Weights of a small mixture-of-experts language model, trained from scratch on English Wikipedia.
Size: 13 layers, width 256, vocabulary 16384, 42.7M parameters.
Experts: 64 experts in each of 13 layers, 8 picks a token, a softmax router.
Training: a variant of Muon for the experts, 222M tokens, 6760 steps.
Below are experts of layer 7 (counted from 0) of a mixture-of-experts language model. Rows are named router (the router's row for the expert), gate (a neuron's input weights, with its number), up (a neuron's input weights, with its number), down (a neuron's output weights, with its number) and show model dimensions 128-255. Each number is 50 + 10 x the weight over its row's rms, rounded and kept within 0 to 99.
Before each expert's rows: "raises" lists some tokens whose logits its average output raises strongly, later layers aside; "comes before" lists some tokens at least twice as common just after its tokens as in all text. This comes from a sample of Wikipedia text that the model never trained on. Tokens count by the router's weight.

# expert 15
raises: "ne", "row", "%)", "ear", "pen", "ch"
comes before: "1", "2", "born", "aged", "age", "S"
router:45 31 48 53 45 42 64 55 55 61 54 31 63 36 62 62 54 48 39 46 38 59 42 35 45 43 32 53 51 42 39 56 37 51 75 59 39 42 58 52 51 40 70 59 55 75 45 36 55 58 56 56 33 58 34 49 43 66 47 55 62 37 41 45 31 45 44 48 54 36 58 43 35 60 50 47 68 49 50 58 56 41 63 47 75 46 41 64 47 53 67 51 30 61 35 33 31 43 43 59 57 53 42 48 70 50 45 67 33 74 49 52 34 50 43 57 32 50 55 60 52 63 43 37 60 26 58 32
gate0:36 44 48 58 56 73 47 56 56 58 35 41 48 40 51 56 59 42 42 48 65 45 48 41 42 57 55 38 33 38 60 68 47 55 48 49 55 48 47 43 47 47 61 46 55 61 51 51 39 75 39 54 54 61 35 48 51 47 63 46 52 49 49 50 42 48 48 51 50 52 58 82 41 41 24 34 61 48 53 49 63 49 58 36 52 47 43 47 49 44 43 50 49 49 53 24 49 57 31 49 42 50 53 50 77 35 44 54 46 78 56 43 54 46 42 46 47 36 50 46 66 47 66 59 55 44 57 39
up0:40 46 62 52 38 45 53 60 45 69 61 50 50 56 65 46 73 51 44 45 37 39 48 53 39 41 59 54 51 58 33 35 33 44 59 61 38 41 52 51 38 48 41 43 38 58 39 38 47 42 45 44 48 56 27 67 48 39 37 51 62 48 31 54 56 51 57 41 59 44 48 41 47 34 55 68 47 61 52 50 49 58 46 46 54 51 65 39 44 58 61 52 36 46 55 59 63 49 38 74 42 43 43 55 62 42 59 59 49 73 50 52 50 59 46 76 71 40 46 46 69 45 39 63 59 70 51 43
down0:62 45 47 62 33 26 62 61 62 45 57 48 42 55 49 66 46 48 45 55 53 45 51 42 50 45 62 55 48 52 45 26 52 29 65 57 51 57 41 40 48 29 48 50 47 45 60 49 48 51 42 64 48 46 58 67 49 48 45 50 51 58 56 48 76 41 50 39 60 53 40 34 39 50 57 44 40 57 47 52 41 64 52 52 34 48 61 43 46 52 63 47 51 47 48 50 55 65 55 39 35 49 72 58 47 40 45 57 53 35 40 51 59 71 51 50 43 39 36 68 56 45 44 46 53 46 50 52

# expert 17
raises: "9", "8", "2", ","
comes before: "9", "0", "8", "1", "7", "6"
router:44 45 56 51 42 44 45 35 60 59 48 51 64 49 62 43 55 53 52 38 41 59 51 50 53 37 32 35 58 55 55 61 62 53 57 54 46 42 55 58 50 42 42 53 56 56 64 45 64 54 56 61 55 43 31 39 56 55 42 45 55 36 49 49 33 55 38 50 37 27 55 53 38 66 45 49 61 57 53 63 67 48 49 44 52 55 73 64 48 41 52 59 46 53 38 55 43 29 52 56 48 46 64 28 58 58 53 58 47 68 47 43 37 50 40 49 52 39 50 68 27 74 42 46 51 45 51 66
gate0:33 57 43 50 48 67 53 42 61 65 60 70 50 47 47 55 49 55 35 57 53 33 45 43 43 43 60 49 58 55 48 41 36 59 39 69 54 44 39 48 46 56 47 60 40 54 51 33 46 43 36 50 53 54 45 46 53 62 47 54 58 43 35 50 37 30 37 41 34 24 49 33 36 47 26 45 35 46 55 61 49 45 39 46 36 63 50 46 49 39 22 50 53 56 44 73 42 35 66 61 40 49 45 57 48 46 64 64 64 51 47 50 47 54 52 44 37 66 49 60 60 35 51 45 38 45 60 45
up0:38 29 54 67 34 47 48 43 51 46 46 47 36 50 63 65 40 68 43 60 36 49 58 47 47 45 55 40 57 45 42 51 34 54 35 67 67 39 52 52 39 63 54 62 61 28 39 57 43 48 56 50 47 60 49 66 49 56 45 39 69 62 42 46 47 56 51 51 65 53 37 51 56 53 42 64 55 59 60 49 72 41 48 43 54 67 47 50 57 49 60 38 49 39 26 65 44 44 58 62 40 56 66 55 39 54 46 61 44 50 58 61 45 72 57 44 58 47 57 52 53 47 48 62 48 53 55 60
down0:76 49 47 54 47 50 35 73 50 42 51 63 42 51 58 54 47 35 45 49 54 45 36 60 50 41 42 38 46 51 60 41 40 41 44 60 61 60 37 52 41 48 49 37 69 51 69 60 65 57 66 52 30 43 50 51 36 37 52 61 43 53 42 49 50 50 66 50 60 47 51 44 41 41 54 57 61 29 50 50 56 50 62 52 40 30 51 50 62 36 58 58 42 44 51 65 67 54 33 34 34 60 51 48 30 59 53 51 39 58 58 56 41 61 68 46 37 70 61 57 54 44 50 46 52 54 44 45

# expert 40
raises: ".", " |", "air", ",", "\n", "ness"
comes before: " |", ";", "|", " —;", "|---|---|---|---|", " Score"
router:64 31 40 52 49 37 53 48 43 48 50 47 50 37 56 60 56 53 49 34 48 62 45 43 62 51 37 32 62 37 49 59 54 33 60 66 40 55 48 44 44 41 61 70 42 69 53 43 57 43 49 53 46 45 47 43 68 49 43 71 43 50 35 52 50 51 46 44 30 53 39 34 40 54 44 49 51 55 56 47 64 44 31 50 59 60 40 52 35 53 55 53 51 59 49 57 50 47 36 62 47 50 41 29 47 56 42 63 62 74 78 38 51 29 55 54 22 49 59 47 53 56 53 36 55 45 57 52
gate0:56 38 57 36 67 45 46 35 42 48 40 51 67 37 51 35 48 76 32 41 60 50 37 45 36 49 39 60 46 53 58 55 51 54 63 60 47 61 38 52 37 61 47 44 47 56 64 67 53 48 57 39 61 34 60 66 39 56 52 53 49 47 56 44 51 30 49 34 46 29 40 59 55 49 69 29 43 41 60 43 46 50 56 50 33 38 42 48 39 56 45 57 63 61 54 36 33 42 54 49 51 48 57 53 31 61 57 44 39 54 59 48 62 59 51 52 36 57 52 41 40 41 38 36 48 64 36 63
up0:38 41 72 45 50 48 58 46 59 59 51 43 46 51 47 43 58 59 56 50 36 34 54 51 39 46 52 46 61 41 70 35 43 43 54 52 48 53 61 41 60 44 60 48 51 45 53 38 45 68 58 50 65 63 57 47 38 50 61 36 36 36 48 36 50 58 66 52 51 51 52 64 18 48 37 44 64 62 65 29 50 42 65 43 32 61 43 35 62 44 54 52 55 43 40 61 64 51 50 53 43 47 37 45 44 68 35 39 45 49 52 60 33 68 54 46 44 36 39 47 59 64 49 45 71 52 66 40
down0:48 30 47 57 46 54 60 55 51 39 61 70 53 46 54 52 46 51 50 34 63 35 31 40 52 40 56 47 53 52 52 66 45 60 64 52 58 25 49 42 50 48 47 29 48 57 42 55 51 51 40 35 45 52 45 63 50 54 56 46 42 42 45 32 56 43 54 52 40 48 49 66 48 65 49 41 53 53 70 31 52 42 33 46 39 47 42 62 54 43 49 45 57 54 56 33 38 47 18 60 68 51 45 30 58 48 71 39 70 59 53 31 51 47 54 39 48 65 44 51 53 45 53 50 74 35 54 52

# expert 18
raises: "der", "en", "ers", "ad"
comes before: ":", "\n", " by", "==", " ==", "==="
router:51 31 58 56 49 58 51 44 36 48 33 48 64 41 43 50 58 68 44 34 32 57 37 34 52 44 42 50 37 42 41 55 59 43 63 57 31 54 39 54 37 56 46 57 57 66 54 41 57 39 40 30 55 40 48 38 56 64 40 63 65 46 57 55 54 53 39 56 39 46 52 57 36 52 55 43 40 54 51 52 52 51 59 59 56 57 40 68 44 50 50 49 51 46 62 53 51 42 39 62 53 64 40 39 55 53 43 45 35 52 58 48 43 49 45 47 42 45 55 53 38 68 61 47 54 50 58 51
gate0:55 50 68 53 36 43 46 53 39 56 53 29 60 44 64 51 39 40 57 40 39 44 43 42 55 56 54 56 46 39 37 34 42 49 39 38 45 60 46 46 56 63 39 33 55 45 41 43 63 47 44 33 68 50 42 33 54 56 34 66 68 47 55 54 54 37 66 57 47 56 44 56 58 45 53 70 43 49 50 49 48 64 62 46 58 51 62 36 54 59 38 56 36 43 57 61 59 48 38 52 73 35 37 60 31 48 30 52 43 58 43 52 50 49 36 50 41 38 41 42 36 35 61 52 46 56 60 35
up0:34 39 42 43 33 34 55 30 57 46 41 59 33 49 51 61 38 51 51 38 52 58 60 46 52 55 38 52 43 57 61 48 43 31 55 45 61 52 35 57 54 43 65 62 58 44 76 57 49 48 47 47 27 37 69 56 54 53 58 46 64 37 69 42 64 51 48 59 54 49 58 68 47 56 47 56 36 46 66 55 48 38 53 58 58 43 49 70 58 51 47 40 48 39 53 42 58 46 40 61 50 49 61 52 40 54 40 55 50 45 72 64 74 53 32 50 61 47 78 59 59 46 54 76 55 50 50 63
down0:44 30 45 54 59 50 32 62 40 49 59 46 45 49 40 65 55 38 42 49 41 52 52 55 48 54 69 52 53 29 62 34 42 34 45 57 61 38 54 57 57 55 41 61 63 35 45 52 67 37 46 40 58 58 47 49 44 55 64 39 40 53 61 33 77 50 56 49 71 56 48 44 58 54 78 42 51 49 36 57 55 53 66 66 52 43 49 38 46 31 47 50 63 35 47 43 53 51 62 53 39 18 56 57 52 64 49 68 57 64 50 76 61 48 58 52 50 52 43 55 45 48 64 69 60 69 43 35

# expert 31
raises: "-", "General", "Note", "====="
comes before: "-", "\n", "|", "==", "The", "==="
router:51 24 79 58 33 53 43 41 40 64 31 38 61 49 44 51 55 60 36 48 45 47 43 44 52 61 46 47 41 42 62 72 63 40 62 52 42 48 34 53 38 62 50 55 51 49 58 55 60 61 40 60 44 45 44 39 40 51 52 46 61 46 42 47 44 48 34 35 49 42 52 59 40 66 58 69 53 56 53 43 61 41 54 61 56 75 46 47 49 36 47 46 38 72 29 39 49 46 52 62 41 53 58 45 49 57 49 45 39 66 40 47 56 47 46 50 51 41 60 51 35 65 31 44 41 55 44 50
gate0:55 54 76 63 54 57 53 53 65 45 24 62 46 53 51 59 57 38 47 61 43 39 41 41 48 57 44 57 55 51 53 44 44 41 47 66 69 47 54 55 53 55 56 43 42 38 36 49 47 54 59 52 50 39 60 66 44 31 51 47 41 47 48 46 54 48 51 41 70 36 49 71 34 50 43 54 60 43 59 40 50 38 58 51 51 31 60 34 60 46 42 61 52 61 65 18 33 42 49 34 48 38 59 47 41 54 70 54 55 53 39 51 64 58 41 35 65 54 49 37 35 52 52 32 56 52 39 53
up0:23 48 70 50 59 60 43 49 59 46 45 42 55 48 38 51 68 49 40 46 33 49 42 52 40 56 53 55 40 46 51 62 64 41 49 52 70 40 53 58 40 39 53 59 39 42 47 68 46 52 51 57 60 50 40 51 52 58 51 52 52 55 49 63 63 41 51 41 50 57 48 68 39 50 40 80 56 36 51 50 56 44 67 44 40 63 42 43 52 53 47 43 49 54 50 54 52 48 53 37 53 60 53 49 55 53 48 49 40 43 57 47 48 82 49 69 33 56 61 53 50 52 44 53 52 52 30 35
down0:50 43 48 47 42 64 41 70 41 47 30 55 39 61 64 80 56 68 41 59 59 56 65 66 41 31 41 36 61 38 54 53 53 43 57 53 42 38 28 44 55 42 55 39 41 40 39 47 59 66 51 30 48 47 62 34 44 49 52 51 64 59 31 42 60 67 53 48 51 45 45 25 53 69 58 43 64 59 51 38 51 59 43 48 44 29 48 61 52 49 45 41 53 38 36 48 45 66 41 63 52 49 51 63 67 54 34 45 62 44 47 46 58 65 59 49 60 48 50 33 58 53 56 47 59 46 52 30

# expert 33
raises: "ings", "er", "ered"
comes before: " |", "1", "2", "|", "3", "4"
router:51 51 60 61 54 49 54 37 59 44 42 41 62 38 44 53 54 59 58 51 50 58 50 48 45 50 51 50 55 36 70 57 51 54 34 59 36 45 41 56 41 59 55 54 52 53 54 38 53 58 47 67 51 46 51 46 52 59 47 67 58 54 30 51 55 55 38 63 42 55 47 42 49 58 47 44 43 57 42 62 63 44 47 47 73 57 49 42 44 50 51 55 32 58 56 40 54 43 49 49 59 45 54 35 48 68 35 53 41 66 66 36 62 45 55 47 53 55 60 47 44 40 52 31 45 15 57 28
gate0:60 38 28 60 55 49 50 46 62 52 36 56 39 61 47 48 59 56 46 69 68 52 44 51 60 49 69 58 63 55 60 56 42 50 50 60 19 39 49 67 34 45 68 53 46 56 41 45 44 56 50 48 55 66 66 49 53 46 59 35 53 47 40 32 62 41 36 55 51 41 36 38 47 41 33 36 34 56 42 57 76 49 47 55 53 63 42 50 57 44 39 54 51 68 49 28 53 63 59 44 48 40 57 48 57 69 55 70 41 42 58 53 52 56 47 50 57 45 55 62 43 36 51 38 61 38 49 51
up0:76 57 62 37 37 44 64 55 40 36 49 55 46 44 63 60 39 56 54 52 51 63 50 47 28 49 72 56 58 52 63 63 57 47 34 44 47 68 58 45 27 36 37 43 51 61 50 46 60 50 62 41 44 48 53 40 50 35 56 71 46 53 36 59 49 63 50 48 56 54 49 66 66 46 53 39 50 57 47 67 62 47 38 47 51 59 59 46 50 46 79 53 47 45 52 58 54 40 59 65 61 35 39 55 55 34 42 54 56 56 42 67 45 23 50 59 40 35 44 43 60 51 37 40 38 48 48 44
down0:58 64 47 44 55 37 56 61 67 47 57 43 56 51 51 41 32 35 58 52 63 39 21 32 48 50 48 62 58 45 49 54 20 48 61 49 52 69 64 56 41 41 51 62 47 31 63 48 50 54 58 54 59 67 51 59 70 52 43 54 43 41 50 52 55 45 69 57 42 72 41 40 64 56 52 57 56 68 24 58 58 37 45 73 26 54 55 57 44 42 53 47 60 48 38 44 51 44 44 50 42 34 58 61 49 55 46 28 38 41 55 50 50 62 56 44 56 68 54 42 44 51 40 56 34 39 43 27

# expert 10
raises: "age", "ees", "ation"
comes before: " the", " a", " his", " its", " their", " an"
router:60 51 58 60 53 32 33 44 50 59 53 54 58 46 49 46 60 51 38 46 41 67 38 47 57 53 50 48 45 59 59 60 58 40 52 49 51 55 35 67 51 66 46 53 46 61 59 53 45 57 37 53 43 39 27 54 57 55 54 42 57 51 57 44 37 46 46 48 32 47 42 63 31 54 63 72 44 51 48 62 45 35 50 48 70 66 50 61 37 36 53 40 43 62 44 44 49 36 45 51 58 37 49 35 64 53 44 33 34 58 56 53 50 54 39 52 66 37 51 63 49 56 49 45 38 41 61 55
gate0:55 50 49 57 44 38 66 39 50 49 42 51 55 39 58 61 47 49 57 36 54 50 35 47 41 59 46 45 67 41 48 59 46 45 47 45 61 40 49 45 55 52 46 45 36 22 51 52 59 54 55 52 47 70 52 44 72 56 50 54 56 61 64 52 46 56 55 45 49 31 52 49 52 50 60 55 46 46 55 38 47 59 42 48 43 57 42 48 42 30 59 42 58 48 41 54 52 40 46 58 50 22 56 38 57 50 46 50 67 73 35 49 65 65 55 42 52 50 57 48 28 47 51 46 64 32 47 51
up0:51 43 56 49 52 46 48 39 47 50 57 40 35 42 52 50 42 49 76 37 52 49 54 64 61 61 53 58 34 42 49 47 39 45 50 61 56 61 43 44 35 47 52 45 47 54 61 53 41 33 64 52 35 54 61 40 56 52 40 39 55 57 53 54 42 50 37 55 52 44 50 59 50 62 47 56 53 52 50 59 47 61 36 56 59 50 38 60 48 35 57 54 46 36 64 53 44 35 52 44 48 67 41 43 50 66 45 32 49 36 50 62 40 44 42 44 43 76 66 62 66 56 56 54 55 57 43 47
down0:55 64 38 48 46 40 55 41 62 41 39 58 47 48 35 62 57 38 51 63 36 47 40 51 43 44 51 45 57 42 61 29 53 51 63 68 34 53 74 46 55 42 32 55 45 69 53 43 40 34 34 64 65 61 37 40 37 48 54 31 56 32 48 36 45 47 62 36 56 56 56 59 53 53 47 58 50 40 59 59 39 51 48 33 43 52 54 47 57 38 52 70 48 40 39 59 35 43 53 49 39 57 43 47 47 78 41 61 56 46 50 54 45 44 47 59 67 33 57 43 55 52 62 49 54 49 64 70

# expert 14
raises: "5", "0", "4", "6", "7", "3"
comes before: "9", "0", "8", "7", "2", "5"
router:56 51 59 54 54 45 47 34 56 45 50 42 69 47 52 51 57 66 33 47 45 57 40 52 52 73 49 47 59 45 66 68 52 53 55 63 39 54 51 57 50 47 41 57 46 56 64 51 42 51 39 55 46 47 31 39 52 63 50 43 50 49 52 48 26 61 38 65 41 34 58 72 24 50 53 69 64 56 61 51 55 52 55 60 75 52 58 51 56 41 44 59 49 52 59 51 59 30 63 47 61 49 68 31 56 80 42 52 43 54 50 42 48 56 57 69 49 71 57 54 31 58 38 32 36 55 71 58
gate0:53 47 45 44 47 34 36 48 50 46 57 38 54 53 47 38 31 49 46 53 49 48 57 37 24 69 39 47 40 52 47 43 44 59 65 63 68 44 38 55 58 51 50 57 46 34 57 34 39 37 61 63 69 60 52 63 40 49 37 43 60 53 53 54 41 37 41 41 66 71 50 51 46 72 33 45 42 35 52 57 30 67 50 60 53 46 44 59 52 50 54 59 62 56 36 47 52 45 46 55 73 43 39 66 49 62 52 49 55 59 58 38 30 46 67 56 45 57 58 40 54 42 46 47 37 46 69 51
up0:72 44 29 60 56 35 48 59 53 43 48 54 43 61 53 48 44 41 53 52 42 43 25 44 23 47 55 44 45 48 47 54 42 52 35 58 43 58 49 49 34 67 55 62 54 53 43 72 56 58 64 34 61 39 61 53 49 51 64 61 63 47 39 42 63 48 65 48 60 45 64 64 52 37 61 55 41 48 63 29 34 50 38 38 48 38 66 51 45 53 49 41 50 59 53 55 43 53 52 44 59 55 39 59 61 60 42 50 62 64 37 41 61 60 52 41 57 49 53 45 38 64 55 41 39 56 64 35
down0:53 43 52 56 48 43 62 62 43 66 41 39 34 45 52 57 44 35 63 49 51 34 57 37 40 55 56 40 42 37 64 44 40 44 51 54 60 45 51 40 57 21 76 48 69 30 55 55 52 53 49 52 48 76 51 45 61 46 48 47 58 33 54 38 60 53 61 40 38 48 39 54 50 32 36 48 47 58 44 61 56 49 31 42 54 39 41 57 52 44 47 37 46 47 55 47 67 48 63 33 44 66 27 47 66 78 43 54 46 58 54 45 56 39 54 64 49 56 36 45 31 44 54 45 54 73 53 45

# expert 63
raises: "\n", " One", " However", " Many"
comes before: " The", "\n", " In", " Born", " •", " He"
router:53 42 49 63 35 38 51 52 59 51 55 52 51 46 43 50 56 61 29 46 51 69 37 53 56 45 42 60 39 47 55 56 47 52 65 58 39 49 39 63 59 56 60 61 43 63 44 36 53 48 34 58 39 58 34 47 67 67 47 53 66 40 37 44 33 57 38 61 30 35 39 45 44 64 61 62 59 63 54 68 66 56 36 54 54 54 63 60 52 47 44 38 28 65 45 34 43 45 54 39 64 41 55 47 49 58 59 36 56 58 57 43 57 40 55 61 42 45 48 49 45 63 54 56 40 29 59 60
gate0:46 64 64 47 45 42 39 37 59 46 53 61 58 45 67 48 51 32 61 32 47 44 57 57 57 63 51 55 45 60 53 64 59 54 55 45 44 53 40 54 44 47 56 52 46 45 61 46 47 51 61 47 54 48 27 44 50 46 53 56 50 34 39 56 45 49 69 39 59 52 51 41 34 50 47 41 42 63 44 55 46 52 40 64 36 79 58 40 40 50 46 52 42 43 43 48 42 40 40 53 53 40 39 55 27 57 55 46 47 62 48 38 52 60 73 40 38 44 34 51 41 45 61 80 53 38 53 58
up0:48 48 47 28 57 50 35 71 43 34 38 58 65 48 60 52 55 38 47 62 54 44 35 38 49 45 64 36 49 49 48 53 45 41 56 45 47 56 35 41 39 63 66 58 48 38 53 57 41 55 50 44 64 45 50 70 53 59 46 44 51 52 57 41 58 46 24 47 55 57 51 55 42 53 47 47 54 58 49 50 36 50 51 48 37 44 50 55 30 46 43 49 58 52 54 68 44 47 58 62 36 64 52 54 59 50 36 41 47 57 46 63 40 53 43 47 43 36 67 54 35 51 60 55 34 34 65 61
down0:49 65 42 44 64 43 56 29 43 55 39 64 50 50 51 57 22 53 45 35 52 50 57 55 42 49 48 60 36 42 53 50 32 44 47 51 63 61 58 42 47 66 61 39 29 39 53 46 44 55 56 57 34 57 53 42 31 41 37 47 50 56 46 52 40 43 51 51 50 49 55 63 48 33 38 58 56 75 53 67 43 20 41 50 57 46 64 39 50 49 49 31 57 57 62 42 58 40 52 41 62 71 54 41 52 47 61 55 59 44 58 58 56 49 63 67 38 45 48 59 57 45 60 45 24 50 60 58

# expert 54
raises: "2", "1", "\n", "4", "6", "5"
comes before: "1", "2", "3", "9", "0", "4"
router:40 52 69 56 48 45 39 44 45 66 28 35 62 53 50 59 60 58 41 43 52 63 42 60 50 61 51 54 51 47 61 59 57 53 64 48 24 57 37 37 35 37 47 48 46 48 53 40 55 51 46 47 34 58 52 35 58 54 57 48 51 50 52 42 48 74 31 60 50 41 58 57 34 60 46 48 40 49 58 50 61 38 51 47 75 56 55 49 62 46 56 50 51 52 47 41 51 48 52 54 64 49 61 40 56 58 53 43 47 68 52 52 37 52 46 57 58 56 57 53 28 65 50 39 42 38 56 56
gate0:74 45 45 37 34 54 19 37 39 49 54 40 67 55 60 46 55 57 34 57 55 39 48 59 74 45 53 44 49 58 49 33 20 50 50 43 58 49 64 45 43 50 40 32 50 43 54 57 32 53 47 49 52 58 25 65 57 36 51 54 58 43 55 39 71 56 56 40 61 63 47 47 42 50 34 56 65 39 61 45 46 58 57 46 68 49 60 32 46 55 71 65 50 59 52 29 44 56 56 55 47 54 62 61 45 77 43 36 42 43 48 41 67 41 50 44 61 48 53 40 31 42 42 45 51 58 52 48
up0:52 53 50 37 51 57 54 57 44 44 39 43 58 45 57 56 72 45 43 56 51 48 49 52 65 41 30 61 39 45 62 51 47 57 45 37 56 50 50 55 43 57 58 47 37 46 34 46 52 50 56 45 48 39 51 80 56 55 42 36 52 39 41 55 55 56 54 57 58 54 73 41 51 47 62 44 58 41 50 71 69 54 67 35 48 47 49 66 45 60 54 53 47 37 68 65 38 59 37 49 45 57 47 58 46 49 47 48 45 46 48 47 43 31 34 33 28 49 48 64 53 33 58 62 55 48 47 45
down0:47 35 57 35 37 79 66 69 48 47 46 51 48 62 35 51 65 72 53 49 49 39 36 58 52 64 59 62 65 32 42 48 66 43 43 55 48 40 53 37 64 57 46 63 47 57 64 60 46 51 58 60 60 46 58 55 41 70 55 38 44 60 38 51 59 29 35 57 54 40 42 46 51 54 76 43 39 36 48 55 60 57 37 56 36 52 41 51 53 62 51 47 49 50 55 52 54 41 30 38 46 29 43 53 53 66 30 69 46 39 48 66 47 61 48 62 52 35 50 52 63 47 47 48 57 51 41 40